Experts of a small language model.
Size: vocabulary 10326, 11.2M parameters.
Training: a variant of Adam for the experts, 6115 steps.
Below are experts of layer 3 (counted from 0) of a mixture-of-experts language model. Rows are named router (the router's row for the expert), gate (a neuron's input weights, with its number), up (a neuron's input weights, with its number), down (a neuron's output weights, with its number) and show model dimensions 0-127. Each number is 128 + 32 x the weight over its row's rms, rounded and kept within 0 to 255. Numbers have three digits each.
After each expert's rows: a language model's description of what the expert responds to. This comes from a sample of Wikipedia text that the model never trained on.

# expert 29
router:116130139118172095160157129096086076093158106126115116148121106072135166117135188127185070123070106184128195119067136159175118154093176167084114078125139112089132080080112125131189068121063100149126136118157083125113067147102085091084153080153118145184136112108168139143132127083116100143077105140154143132140100095099187057086135157138178149133122128119105135162132121112164168120118
gate1:169105173140153142089142133134081114093117107135185105127168077172124107166050097093139091159103141142097132139112103103148093158114106108149035167075189082108150152073087144135156041160072188122123118111097138191173101083151144171126094124139114065189073124123136113081106125123120085121186103107122099113143124160094162121126114154126180102115124122111163125162140162114136147119115
up1:072120124114121129109131150133143109202122146120129160097124165145111146115175114149165081104182082093128094148163124147120137067188124148122163163139142115088134146153183155154105128114120074129175138140132071085067166184168076141161126181072139179084161130167153111196139063112137113110113110128088133197159141120158128130144105107182075184150148135104135111094094094109118080200144
down1:099109123132135095136106156126130119149255118119103149109146139144123096105131124115121176150134115115114141180092148132123107157128152108113155139138124150147121105128137102106082118094154119136102123154131119137115120055128155114086104107101140141097092140138117155117125147134117154158188129113093159113117120058148144116186121088136149086113127108157150144122136083148123108100133
gate2:105150095161148129075085151133133092108109118149103170098156130133118129146143172182132060110121099085142184116110108038133115065130131120162142146193176130139155164047108126126154151157068096143076130103071083144136157151128117153038141132131174146132186128127118147110205103125150113089121128157131099126224070163142162149112150126100108102154158149166096115104115151105133109136121
up2:127154109151143106145126191153159134161121124174173112137147171147101168142121188133116097103136079072129149123138089126155119156136095104179163202103164159092121173110158098139119115121079106117077133080114094099141146074152040109172148155130174188154139119195166102194157155116172121112080099106073136090097122116089091154143113132108150089146134107094113073110074133170120128059112
down2:152160141124105169141100146071102108150021143109113130121160117099115123109149111112128114088142076164144127106210141163144172082131085138147150108093175123174144171166078148127171092073177141155098150190121124073105132143116125113127101143076079154139112102158166160127085096109145123095219112120112155152091103135120152154193128144125146162158112110142128087175146128113050156070148
What it handles: Of in names, table pipes. Of inside titles and organization names (Journal of, Society of, Bank of), plus pipe separators and section markers in filmography or election tables.

# expert 7
router:074103093117103134098152157096138131145186079095089117116118098095160118078176129186190145170144056152133119178099149141142108075073190129154114161126115132133132062139146078153101112101098096171147135179119068113117111151128084106074124127132123183145127128144136212121150163131134119126121084159089147156185098091144161091145231147149182144126141188114151133129127123119115130107143
gate1:072070128135165088094143081130117131075111129093142132180105131150159132093107082137158195127108148121152092141098031099115124093094120095092113084122169091101082075119145124121094096131129183100114201114101144144139098136140071095096089065151162137125099138101156128124205149109116141077123095122154106167176108125078123078122129142104093166116091144137116102132136200116185067132118
up1:132150155129150170049134069185175162156098156135088114158136160138145120052097132153090130089103147102185164099177096139098160099113097137141090108211120076130051140096150081104086154112074171075112178154089136139137141124134188131121119120126172146117060109131146092106140081115167143173152086083183096145127124125149137151101105132110118155180138096141142106146138183105161116121124
down1:160113078123148163183150124175082129116000101180100122143146078174091156119140079159098132069127151125124079143116097164162107111119135137121155132115169164159096140105125138137153133135109136112111164125122116136088105136145110147154201154059137201085127169118146071107126096159149189127128138062140081188116112117150122109109074132161139152189115137147184122094135103106120109127135
gate2:089116146124107137095149149110174125164093156064119151076135129131111116114182178107128094124142096128125169153045118150111065154104116105128189122107148105092113097150165106103104113177146153155099183157119163100123131154163117118174101122133145118146115142115137184137173056115114095150079159181224124088129103131066123113125176110127061083082137151168147083117160157084139199154144
up2:132119154115152142181140093093166095138152113158118140128136135162166118158203126101089141122139145123129141096153155174080121122096121061127097135116115172103151150131084139154122113132157147151114095169119107130108149067123144141116122175137032131193123127134123042106145126085093084115132062122090168076116146114201175113123072180105128113189132119126082214118183097163107169103143
down2:145069121146115103122159154149103092074222153146168058139163163122156160137139120079173147181181101142185215109137097120136172133172110095113112194174051153128116152133149115141164178121123169145130117139164150106111052101131059164117102119115127118117119145070154132098148144146123141138114079122121127087069085117095112103137160117141118153117079139144124091156113079168103088125126
What it handles: Ordinals and mid-word pieces. Ordinals and ranking words (first, second, round, Best) in sports and music chart text, plus mid-word suffix pieces like st, ed, nd.

# expert 3
router:110079078112109099136093147104191099145168129096102115122095069089167140069128131157165112146092121152140133143082105161153090144104178176113093117120183118130125095097103182169093154103128112162159158077122142106144114142099096106044123118165110132133157183068153151138094113145095110147101099177131168108141074130075129108079160126133113160111139171079085180180131116108184063101182
gate2:169142087085129157189127104092100153098110101170074124152141065111159142162203128154083075167129148156088129084127110116080174147117102116116192074157084128141113146141135219102218156106131090095133147133091110124123166169155149177153125126093118059144126183121078096140136122144109129125126181108115172129105117150120109157164127140146120130115126106174084126123111178162111118154050
up2:091129128178155117145108120152156155157107156164157197121168122123055106084094109129138097080178061099148122087184113107108137120139161120132096192187134140065084126114165064086094141142116129190123143125049092135106094105128074088172119165124119175103115163142129145144141108094117169089096161127150081140180097112153159106102125128135181136172170061104104104135101183130122125126159
down2:124104135084197101122105108068155136147133150145146062176076126129111126198178194073134145177151116143100142090072093104105121141113077171127082160133102134154123147118150078119132138115072093168212148105148167114078134062161120119082118164089107144185168103158068111116163135156127138167134075105121137140168141109080155122150148098092137125093095158084146151118160164137150164114129
gate3:120085076078118142161131125155094135092136140078091111157131120127168101102174102085120159161138100116094186150086125143100116122119113119144158074163132135125101143184114183131142071085159061122144089134094139085134111197131121170142133150123125093074162198155125136143126101078174114121154157129171095130113121128147052116076114136137074120132139125109115146150157107126254115123050
up3:194186119122117180115099120124084086100124121114183141123112131095103195156070085149130157148129149162112094141129110123162096161154144128100081117140094098125093132072125123155176150201135165100081131158190145149132146102124157075160162108160135130107088082116135102139116082161091197084140093108125138062063088122161172189115157144090157140125089143168165126154147132138058166141163
down3:130155114130165083171161071085143133169230124124127157196093132095145148096122131135157129067061087115124093156093084139080137139111156142127159081142083179102135122120092148160119191152180160158122140130124143141147097113111082123113138132135132147113121105126145149127154133125070194115091127080176143052177127123104176069106108168089086105144167129130144068121166163098118177167144
What it handles: Quote and section openers. Opening quotation marks after "stating" or "wrote", plus sentence-final periods, paragraph breaks and closing == heading marks before new text.

# expert 43
router:129077159127157079132154134113128065108202157134094169117119115109161120175148123143159131137134105153124136201105147141146064169119150119108110094084148142130105148136098135129144158075146182196116185099157069128086096138118105073084126086156112116176129161107137175130127126150088121101093102157114166086149102039160132086144192156122159120143082117085084121172163074104156110106191
gate0:142099129036096084096182170134094154099145080100198129121100139113166109100118148104162157158169142149162146154144153111135106140129097152090114125079144122101118120121087105107109157145165088105195114129092145103102120065127065182108198139124157099133163161110123136104124159108165162135153127120109124132173120174110131096011137164113117124126148184176158166095139125072191150131167
up0:199103166132117165139099098121089081120099168162133115125185151167127076146098135189151112149155180110141085121176160112141161149143134093119102175147062124179090161149132109126145133100157178096099135064179077123139110136134160145114155165128187129055096099142109072071097098160147140080129097119166184161069206140132102164139109080103115109145130109151118140093150128166085109120116
down0:162157128133109086155113148133180140127156147165131138065094132181198115092127060174097128125102178065164090172157129123143150159100111131172128083031088118148124141134153149120131142108162119154095187135066132100154110056125125157099101070094082107118114170182142139146106119110151114083143127128129111164084134127140119136204120105090132122130153142075137099112188051105137154118169
gate1:187015137180111036216076086149139155113137166165125134145135148154110097125116093178118156119152129171109092148153135120133105137138102092164117118148124184150133177137118154096136174116116182153143172151128109103132157110135100142144040090146157094112119121115173125202126152130140084106128081132098165128108176090137153135100101117150134130114083143144123111134175046138171121110154
up1:169196101074149209098143108132138138189115081079096099109145152160159110102182122146102131106218104158122111157134148163124115129080136153183142160098116159129140152097149103147095103106127101136052082113112161147142153147107132179073126165153088146139083073136149150116146086127110210121120098150108113144090084120074134150164176124129107170103143083105093189121120134141109079099090
down1:098131134140162103134099186128155148098208131140158145162095116160100133141141031131126116137127121106094165149139124196166179150158104105143127113164134166121188117108127091090160128112064179084095103140084179161141142185099148092057159062145116118168069111104134091122134141108085144098139160140080099129151095035110134150109111174098119134105129133161121137090098160129148108189142
What it handles: Subject pronouns and so. Subject pronouns he, she, it, I, they starting a clause after a period or comma, and the conjunction so meaning therefore.

# expert 28
router:124134085102144089124093153117181073080239089111102163138132081141159137117117107145132138160140085163121159166101134135124108204065167138071165103096115153101155121088130129145136102080088090115146132136154098101128074138131125088116136095118137147125119139110179186134093151122082157097128130188101120098159134126077143108107175165137194124151069158076072130196177118087135129161130
gate1:130133124140124210084070178186110119082130086117178177076154119084150110145091152113090137135207116133116175095136125087117113173175132138100123082150054162106139170148173108138135149127087122130115135144094087178140109110080162095165154186127090146102126136169098154115113176135066163134080170113121134147095132119061103121123142148124147135124161115121136142107186145083077069137068
up1:154095090116165092154121094180147153123096134137070150096165146128125118140110143169109149081092204170110117155093127124168137130145091078161179131079125134106117129131144127125125104066130101102160112114121170108123105122157139121125100173084192106079112085138174113187161088140151124140157143080113058152159115159221101129124152151169084119131060131130155113098033130138170152075165
down1:158156185115112106133118158139085102162095116111108069180127139077196136123127163164135102165090078145126193141159120114119116151127122124184166129123150145110085160065105152197198158131151084112113155151107072127128136099106121167115149154097086090053171166085087104127150089078109065140173132088147126154152080187075153142086154092117144132120128116121126181113107107087172128117101
gate2:097187137114084141119201107143055146096106116140194138089147123062161169103168151143157173118150112103081178132156157101107062072149157123102109103138148154137082124112192132168085200151133132156115144126119136143117140149100172142123087155141095094133151138144126136125085096125085139128114156138068116122173122132144122168122116109102197099081204124090141170086166125099091171182172
up2:152129095102080131121118103092142116074081142126143092160200131128068138187098127157125156102094151115189121108143100129137144146126110126128160135090150143111142164092156168136164117111141152060136176095136114114198140083128131147106062158102210112097138105120108073209147108162157137107148085109183135154107176135066118109126110104131116132137079173156079166139074091155105078126056
down2:165135109128120164116068174143153121107096126083176168067161148102143155103102160106122157127201055140115112120137139144123094189153157150127132102168078095121173140054107178153106128096103090113135147081091035083136160116114153172137146148122109098092081138108077139127158172136092154198152132170163139153121112118158157180079109092138142133103147109156142143057119093154142090161158
What it handles: Years, ISBNs, scripts. Spaces and first digits of years after born or dates, ISBN numbers in citations, and pieces of non-Latin scripts such as Thai or Japanese.

# expert 33
router:093118104135181069167140167061144038116175110094089152149092127125177108117122094087129097103141076177149140146099121112162107176144120121081128120063116149097114104153112137152137147091113141183153081125160058093148093112139121106086116114157136120137155168075152202184130138162107125129134151125108131077156128092139125117093223168138176134166101181112084117182152116113120124094119
gate2:179094103123169095160104152107072188138112112034154135099143123081097144100141145118111142133058128128162091059174218138123118174095171134129126111111141110113085138155143114103126106168175190190181124083064181123128179119098099105139063153124149147088109099119150156145139132122118109080118125159108095145112107123130120151136087178160097172165163115129126168137152164125116180161101
up2:139137099106091169132063124147125136070146159164138139120131168093162144146109110144180145164111170114122167177086113089141128094172084141135129096191179116139163092102106098058174122150141106103116155197167094136100076139114124105149115124103146141126089069145087048110049098109143111132144074154108137124067157095155075071129107090078170123096089126121099089147096142163141141114171
down2:079074128133157141102140105156162081103164148130142157128145136123135100124125077112122064114155106164158087169158128106108121206096092106138155112124150139073106136161118106183185160169133119169108127147150130101161007040133154124145141127130151099161087136117110124115142114153106128125034094145128181139110102156147167104144184106180119134159128136145096115144183084080164166083107
gate3:199141172122117137154144166167134119103122105111134083141155104081132139106100105113193104108137097153202160100149140161090169113163098101140172145064127097081176145075163082142137128124124134121084088120196140101127125137191100127151171147112084102090132134179143147116154109115208116072134094117109124114141107158106089099114202150117140122123140109144062050104107195102104126174163
up3:142142078108104134103148086111120163159124164143142125140080143148152122224129120154170149134051131116092110101114077094126191092188109091094195124124123101096093101079155069025055086134151112112099105101095141139130135175111104096154171136183153106121141131147112132102155133105106154143187137110152167134086191168144070101129107140103108113124137127151086183123143129160136091142125
down3:100108135144081157144145055141157115140075102149134127189086136116122135087099148073182195080102131145172144109146151132134106163086131126093099170146179109166138150131161101108067107130154108175124078068215141096108161132108139147069120142101101133154144150133104152074126149136141122056154161145178132078126113186152139119115148155067183123115118102175153165150115149121069156086094
What it handles: Syllables after prefixes. Syllable pieces after hyphens or prefixes, like ar in re-arrest and non-army, plus capitalized name starts like El, Re, In.

# expert 59
router:121081111140140066129118147092150160081138078093083177151102097080149117053198134169154103093126104152139105125115127116133088152059120125141116068079130089057132104097071110107128081087084118145105142090122077140145068176100102118083108104140118160167144119095126154121136141103099105113069094162155127150136113057122191126099136190152138170111095132096112120167155078116160136106166
gate2:137134087128091101194164133105178127193135126136146089155133113117131088117102202109071093126141159130022134159091113157073111149115159156143132087164098159136139136122115154093052140154092083111144086114118137117141160152132125178129134108176159111112159151151121138172232130136146069105173101104130113122158163159162144169120119115130172098127145153168123170081122140151187074075135
up2:154167169142114087166136144148206114077103172150142169132103169184133143099107083142139172138120126122171109112145127123153108086161112094146114145089087085031164136085128081141135129128163069092149110133094124107140121082080127162131104193126128139141086097129067123105056140139107069109126085141115142100108082135072139129160128114152098131068147098103114119171164115114148161151030
down2:124159126127143133117152098077208159147113122113121199106168162117116171124120104138150168110141136149110118158107128116123105138110041142106181201064151148065143138117101119129139148065148125144129090085133127129124123138108170111141075106124120130130108072107064167163144124057084093119116168077133164093172144131157159152080133162177091134168165137098142083103193076151191128116179
gate3:143081119099126150118097086151132116168164112083086176084104111142156104072108136103136171140119210197167153159107145119142141073184149123102102140102081121061156164160072131128134135114148149136149116142101100110069151117115107116076105086163163118077144103134087137151150135147073045148158093122073052090144197115158127101143157155116134089111168165172087137112128132095159104141106
up3:122139160116098075104145147123175153086110166155171147142108143156125115097127072180121109110150109097082104109183121120098065181123093096139245121106150071159088085122144145113099127109091107145145176109108116169134148124159158154144061151130142103087118159104107098098089064183087183106129106138119130113095122154102173156102106148099091147114110157118133123113154113070120117234153
down3:127131125081114111177123120109175145107179166064127126118112172144139103141127160126107124109185172126091157193110099086084144120123152051123123070141144096093113173096163096137086068116177121128102170165117116141095143156114152173115115115196205175150091163111117111155098096172130148119145028122124122157101107133156174185119150126095116133063118160125120090122123189157089098138109
What it handles: Determiners before nouns. The, a, his, its, their and 's after prepositions like in, of, for, e.g. lost in the semifinals, fearing for his safety.

# expert 0
router:080109076108146134099134157134137090084181168066109158156101079088138107078143120148178127151128077189142094107155151092120101130102179124142112083130105132089160110141113141190119114065096145166125149143170084072118109168101143117071121077142128123144145152089170225167107124088135119130101104171146089117147146052121143097140205134148157174145131158077091119137158123153130125119180
gate0:128095163108108129096122146191118149071134176097049086109152109157131082117106139118120165200143121112099070132137119145102127155131158140126070221139088161103188088102134105130102149144076113200156082123138126111094109105097136124176142150149127070105132169140169156055122199206124084107080136155102082110093142182138098131135080114149084120126143131106116126106120128164131116109118
up0:196231124094113121079123076139096165173107112191142116138142139126153136127131100124131137128130182121148132136126143103156140120116123101070200153066120081171078118153134094139100161166201092111109139179117152119173171095173128057104066071096122146096103091123115089178132100089124154143171112088167166156151135101114117133115095152161161119133073089185144127114116136118096122163115
down0:168151093106072120103088138096158113122207161110162102143089109090111153147135110117170141134139047096118143079139119148111088044181153136109120145168157127190105120060159159121130122064150145138107121117157136108141080114138149154126166033155087124149122105136144093177148135100156115117117114184132163131162185090142136070118109142124195109109106151193115115137158173142069126167118
gate1:086108048034127076108112090100067114169180103127095133164139099145100125145154146095145118105072133123212118105104109125145105156095156149158096083145145148097110108149083132118123079078120146164091136108143092150123126127173111168103068147088099147130072153109138123094149111195085120183067092133093181159101139109118105072130100111172140161111112166082120133134139164129144126180166
up1:135178107171128164068088081149153136134080163122145157095156140169116112175066085141153174123112147077113103091171112060104156148146158082126135164160072144142143183221150138159138122119150149142102094085134110146139131073169151143130079153159212136092076106147113092111093111131127137106171163139172086090150184173111150133164105113104117103162137157173162134103100168164136120159139
down1:163101109099136145112116133190087155130142116189143115100141111134118134058200121095131058094122131170155125158104127081120147115192131115083161067048131138085130169168186133084070143173121102141198187069117138126097148116130114126150216131091087129137133103137118093135141177141140183149159157118145171169119090114151140139069111135126106155146091098090085138168118129129129111142091
What it handles: Name-initial word pieces. Early pieces inside proper names and foreign words, often non-Latin scripts or URLs, such as Che-st-nut, h-tt-ps, Japanese kana.

# expert 41
router:084099064086142084150145194114158090179207103093083139149102096121151143117149139155167097137120129165151139116136129130109127158110157130122083119100148136119135149104099140151076167098098146173085160161095136068113143102089163103101138115166090178168152138134132218153112130142145111154055113196104135158161128041118126054111143174132148167117107144111169083125129104109130087076151
gate4:094126076161132164144143140151154135091108131164205124126156166148117136135153137102122133133125167093110018066121159131150172126165088155165163120141125124174118102107212146146105138179124156157118158124125107158085144179139143153058096098101121108073154110094152089079142092125151153119097138142090077142185136115096069194113109076102126112145135137174117145096136195133077123130183
up4:153124126151153181162127088092186065105096094082128179122085153091097147105077120074133196157162098137119090104137089163116153136166160160047114114132169117133097137109120086143187096106092144182157096072125110190124151151126110120144119107085102139104135147109167152154135133072127113150100143135143138102165096122054151140124154079138160182148085098193105101095178103165104147080143
down4:172123140178091081104145088178141150115202113113095096128125095157145123130141173099079108137112182118141184157106133087119118128119069063137115136114142080110175131104132160139104172154099190138124147165112099126163111144131147169075072107151192108096154131103128134152132167132096141101145146137135180117088160147135157074098125142083039152092201111136117163043159154151128078137159
gate5:132111148130125072054094123212063098133089138142099144133183121125111099069138126130149102063161159090174059120198159148129147140161132124164149158135159156130087130122185096129137175087145131086131061120162095114165164134127146139079122172170168137115142122115117121109157155110143144201107109116108115113194179124115065134156123108147163194089121137087124130133169124096140112171082
up5:138115129051140134133142105141070158130123108099134156162063133139128125146102126121181129133097126135092186125114156133178093077146175157098100133108007135118136136147078135135135099210143157125116104056117126100079116097107135145135094143158063133136128145150136113162064140133121145113174177125106145209125145147158184138170163076129116132214162159075128149141140139136134081138123
down5:151117115192131166163181151104095159075126125152087156155163173171154094089175107110127137094135138124203120179112135089144132126127148182154091115111141099077167185161110160118116106086088157124092111100171110110139149127122114184103109166147089104162081135141191117144182157112155105142161130133125143083124092109148102139144072047115096097101126117106069170156089041145098111101174
What it handles: Inner digits of amounts. Middle and trailing digits of big numbers, money, times and vote counts (25,000, 10:00, 3,109), plus mid-word pieces like ra-c-ist.

# expert 37
router:124121095151151109175105171078171087106169132083146191110095098113145121064161124066159092118094134155137148133122138117148119130116132103078133091111135143100145056155151134115100108105152163158158114149141086053153123187111084080062122102137116133135176109102106202166107201105126125114090125149080119111190135055167162095126199131105190129127151131086110113166121119164144152144145
gate0:125095139161190103089121174146198060078128139171139043158134125119138145139107078121168142127147189123129144122151133111182119074073155129114142134139088175141195102136107097157094149150087144076089108111148170098120066117079125152095121116108173141075148130107113113180115143135123112101136133019144119165084141115106125125125058126161175117126096112131072066100120140135112116122116
up0:106056105141160115125160168115101099164098132102051086121082133145099126094141135138124145139168111155135114188143186119121182141187110149101144134132142151169071189090101069139186175199134186131125170109128110100155169117176165134129125161097113134131096101116149136115100142132084146162065136104171123116076127142158049162098145105101147163122114178107183148115097101079082168113132
down0:085168159090075096019157141118141122095130095123202160140186128132151122132158154122143181122100163144128097134132120139088113133087142152093151147099156153175140093157133131125120086100176118140113110102157075137119195112158107102139089138127164086138183123131142180095140158058130096156066138129106199109156167171154182136163129118079123116119089064143119130109172171068139101095113
gate1:201124146137153133194146153098133112093149109139134165105125103205103123151124037077134187164099185117162121156125195058122141186120145178084178143147160135143130158156098172109105149120098166136173124114153150075135109129179147111146145206112106089133177149158091131104132170143053135167167145104155111143166113135111133091131151127166105132171126116141168121095110179122101159108159
up1:150145142138088127096136130148121076115096143114136139123130137066138146159163133158136098155168132113109114102100113144146168041159162137125134170129104109164123084129144180064139084129094144138141128162149110118074135075135142061122077160117147130070145099168144153153115100072177192171112170180178143158049156176169160133128126039116184140095130111094142156096132150179125119187151
down1:092119177131151143119126082098162097154104126151094108174150112165153110062084086138139138108135163101124083128138122142130148106187131136084152120124199125058134150159126088140138069105136127138054199147197104140189179075145169133119122152120187132126114123147105167082111151113134096109049119127151108059108089133136078135044157162173114150142129131107135126183102150156138132150166
What it handles: Word-initial syllable pieces. Early pieces of words after a first letter, such as ert, ver, per, id, and capitalized In, No, Con, Pan starting words.

# expert 9
router:133119082132164123197131124109133095124208089124038157148149102103213120158185137176087138152110060163107135151101152130107133116092153167102123136127129139101137089129112110177114094050126140126144122134170081155135129137081132097153134092133125134161133116113144203131123157112133118114128092155130118092217118056112112106092195188142176153169115132072126138140129153066145108113128
gate0:158101099135169117110147134160102175096142123148173109185139106147128166110201130119116121152037093177082178166042115106182144146114116101109106101109067147090150149108128112096109097147055160136128163144081171118116092169137138058084124145154130112158119119153107123102139158168114131169157072145134170192180124125073155111121136110157175087079144123168117133157160160082122124103103
up0:181096130123117162108150114163127136195074152159178125165159204134099118146152096169126149134116154073125095144138148088105127153153149076143159194117090164151119119134142071112178147151141110140153189118130162176154207068151150120147079155115131104091067110157116112075124148105103069080166161089119150058120179181148075115123132135100085154130168100118143105082117135144104155105119
down0:178187093123158126141136124114091128118107099087142164152174104118074148152068139092163107098171167113105225125123145095040158118127100102169087115156129146128140098150124093108162136142123106110119113128085131093150103148150099196147162071123104178106133077131152104172177123145137111114161183046148141138071196142130159134140130118156171115105116116159181127137115111116072108070082
gate1:129125101110152113086155092120230143149121121172166151177144114150125130161106131119099153146097181144129126119132119069123191123144135113178155095170146126115176135127192148094131145144187190086096141207145083155151120141107083170132146183057110093099129130082126175107168158127144144128098089077166091178162110121101095127159156139142118104105096124117154134098231161165120126122137
up1:177186096114188132123145092145132085164135214112099127110153078135108160113137169140088074186133099145087179134122145146091117130137122069114060119127159091093113116172145131078124080176133109096151137139132080151065152105154123148152139147113102066137191184147148103166113124066131110063129166133137107148115154122176077161154114157144109149132051114142135083164108112102162115085104
down1:213145109141078157153101111172170118115174139156155130165159173123095157056134069126044122143104169140124148152154149141144074176088161127102094142105163111167160080127183138153110069073184143119077127099112097106133129101136165114115096070102156167148107154097107138144129170080140105128172111141090134127097138163143147121172140136111142078034144127135123156128076086123098133096157
What it handles: Word-initial fragments. Short word-initial pieces beginning lowercase words, especially re, st, s, h, ex, as in reused, rejoined, reed organ.

# expert 24
router:077098098073104155105098150085126094121187122123081161136104073117178135097135133180168124149144117175149139113130129196134163152080175158071096142126199120145124074128102105097173078079105090190141143140122070093094118135130107068099127080115094147163117090118148182156208096116144103152106106152110160166122131060093167107127163143128148122082094083127094088153141124128153115114126
gate3:086143092112078154175145119145077108142166087118146101149117158097154154084149189117207128092115158145139102082089150148116128135123121123093133143124149129084119125117117088072112155096150093106194114136144147142149083152107135179139197087097150193135158149091172127210169128133099189161169097135093115117140116133178097104098191214132092141054141150152130139127086097118141091129143
up3:148176166092135179083162138140137139128073186169158149122118119153133129167061098156148161170154156111083096051155071149117153120156164071109134114116091075156114161133165114104121087145153110140127125162124113142150161103143166122113068111141136121080084098118111082054156084105132123160151169093136124130063184177140118157173090102133103128187166155177125119052136144159108114142083
down3:100081140116148083152099169127049137148094143139168153146178109140044106138214128124149171124096122097182119123118118089114124153092146148119109111172092149098144173187122140113149137126123133127106141113150161148140108177063076126187155151147060168121117112159151082121119131147083157206129126159146133140125090170086165157150036103084138159094123092148131116101097073142089132144093
gate4:090143153109146128125142143092114148149128125145107145125059100118152202143146148125148102143115123158098080203175144140101151156204134145154138184122143104106170115071102139089174128116142155153091198155107123146126131120141137120098119136114137118163093192090115129046165079151215126112094132089165060087119150119146101164121151111142122108099135200134180086139128198072112161117091
up4:132182120141087138117140144090142113128131134142127181184179128097096099157165163142200147122127141109174113167126164094195126126142118138158081128178086118148094180088061118158126125119155153102101147086116110120127101145121132155131192109168141122159109081190108143133128079218095110096101135098155120117147197132139133107178176100088152101164091163166068119104100116127128070175196
down4:148137135101122121131077125168072114160123126128151149111137164101114094117076136136125123105152064127114143100139151163193142179160120064175101082131169091082193102129128148083113124119039143091154169136146133107100168149172117105138149146158070165102171173133167115081098122095144171131181141150097129098190085100115113148095110132150101122121087189075136066145132082167123191174147
What it handles: Consonant pieces, foreign names. Consonant pieces inside Slavic, German, Turkish or Dutch names, such as Małgor-z-ata, Vander-b-ilt, Sel-j-uk, -burg.

# expert 45
router:099155114144113099110088147109130092113204085120130165115098049114187144098173149140144107157103114126200175146133130144145120136124118104108137143093160053065137096183076153101117137062120146166098152114118102149112066126075141102124152026168172172164127167112139192107090106127132073114087118126088131119118146057148133058098142138123155145144125129119130114153166123162126132147153
gate2:083104093118130137125102128117157133132123157138091116091068090127144167110105139122150108193107111094154162136159186147086118105123099143147048132158171162127130112109130183079060091128120106152144161099084131059109158138147130119137087120142097146115115179035115161119110194123128163116053130083068122137125108108171191091128135191120095137121150168100094160146215144100134146147120
up2:129093123126084166116147096124126139148069163131123135082176165162139107166137119083152141065106200104094106111100158132122162121151091080155160143149157124154163104193184078085123162114144117130106108112150180167143102066135164158174104127118191117121166086130071126085102094120178098077174113103110064050106167161097149137124126099146134115177164127111130123067121129135071095127090
down2:171132073113129102122104150113122103130087148161097125136103186140055074056051135128185139155135136147112114094108099120100137068116113128136147166145100158110237142144142124186130163171101149140161119134165084124111188107154160154116135158095158126170154040134118132105132109164158124129182139141128084107152128072081141129170137131144109147159157083143068120141046110147097123135115
gate3:138105109198186109170061175151158184108203146139149167148117087177088171131210103123135144085022086144131129166111163092117105074156102125156127106142171125084149138119122119161100119118131160138138084127063157113150123122145107159158116145144139140148147148121186096172111093164151162065114122107142114111137151066090118085158156137132125106124132113091090137082096162123162170153155
up3:127151160091085182139124120156182130132101216111178142139103140096156127128098115109102088177096185119128172078123141155114198090157158079130115099110138070169148118125100113095068137124139130098120101119123104117139095112157160132097110114186145136134129150116076145087141151176118135125149131094105161091092195181125121114046103085105083139124186162187151079093149168166115132167066
down3:135145120147093111122109177137140129173186155125152164163180140101083091093163192097058122108097093104104049149092145141186120107158129093144178098152186090101163172118133096171128135162103145117139138057141209154110138088165074161121090125100187137158118169117149127116119128158131104091166186100132144131074120134111150108121139106137088124147110063142106123108120072158197115142095
What it handles: Rare-word inner pieces. Inner pieces of unusual names, technical and LaTeX words, like c in mathcal, rom in Chromosome, plus zeros in numbers.

# expert 53
router:080106084051160072140151172110160098120174133104109122086030086079144176103108159162191079136137128164120173201079073159144102113148124135110076143161154122089134093113114143091158092108161141164164133159108121076067126122079103125118082125120103161123127134094153126109114134153100142119113094166107176113137074107104156105121154123105176143094078176084109085139135098122155153116150
gate1:115120175112130109192132183089121117137124097085141124102156134120122071093181163078116176157129081097191195160181082150091171128135102099152112126126161139167120143158082131156131176098174111152114130114143109128109087120074128114089110091180196187177180113153104159200080124121149101109103129141125143109140169101139099091099103122112110119110157211118150097109141097129074093171165
up1:114103105136128126065103037151139145084108130126148110143189163150145098096107109145096106131187124134113041103138186137147074155160068184139095093134119086123100095159124124106113117151129178138083121157112138140115156131148133104156150151098145076101124144118156131085147193167160214115173130113157072137134120149123116064147188149132094196124153114160137079107108138075128195111114
down1:090160120110124130065061135129149142119153099094166141136136135167118122095129153108060112154114083190109119158092103096156165118062083174186140140087122067146145087114159148119116014091175113141154127122105158135171136147164090154150119093129103162200138095131107077116175103125110138146191114154141149167128071105163134088102140070155137193121104143176144103147102151132135125150148
gate2:180144154116140138132043059149034144136125116153132130126153149165143100129096120132100160077100115133123124086067145137116174138118140121133102190101113131139145140090162079153130131155143078172107154100114166138156144111128092167113119104170093155162189126149113135171154094121069144137157101141146107195127093142137065066208109127131096126122173121110048114099195152138115180138091
up2:098157131146124078199111141142133141136143144107102175107123199093079106108119133135070076147162116135114203149096178115068163129088135163143183127136071102093171142156144107091137073153178126147148117112137093080123140136129142156147171115159172159167138154134146158177140155133082139191104138065129170125141160087166128108119148141064156067141098140096076195137114127133138123201102
down2:113117128110092175141138148141115094175120147134175128173123073159110150071156160086128173084082101116182077105144119129112130126084134057146098123100133127195178123126090085113165091131141110098102084124127170212093159095132101139126163160127153105067139103178157140117151124148154109110184100119095154128070096114069122144182169102186149160160179103139156105138108085185125183107110
What it handles: Periods and date spaces. Sentence-ending periods, especially in census prose, the space between a month and day or before a year, and first digits of numbers.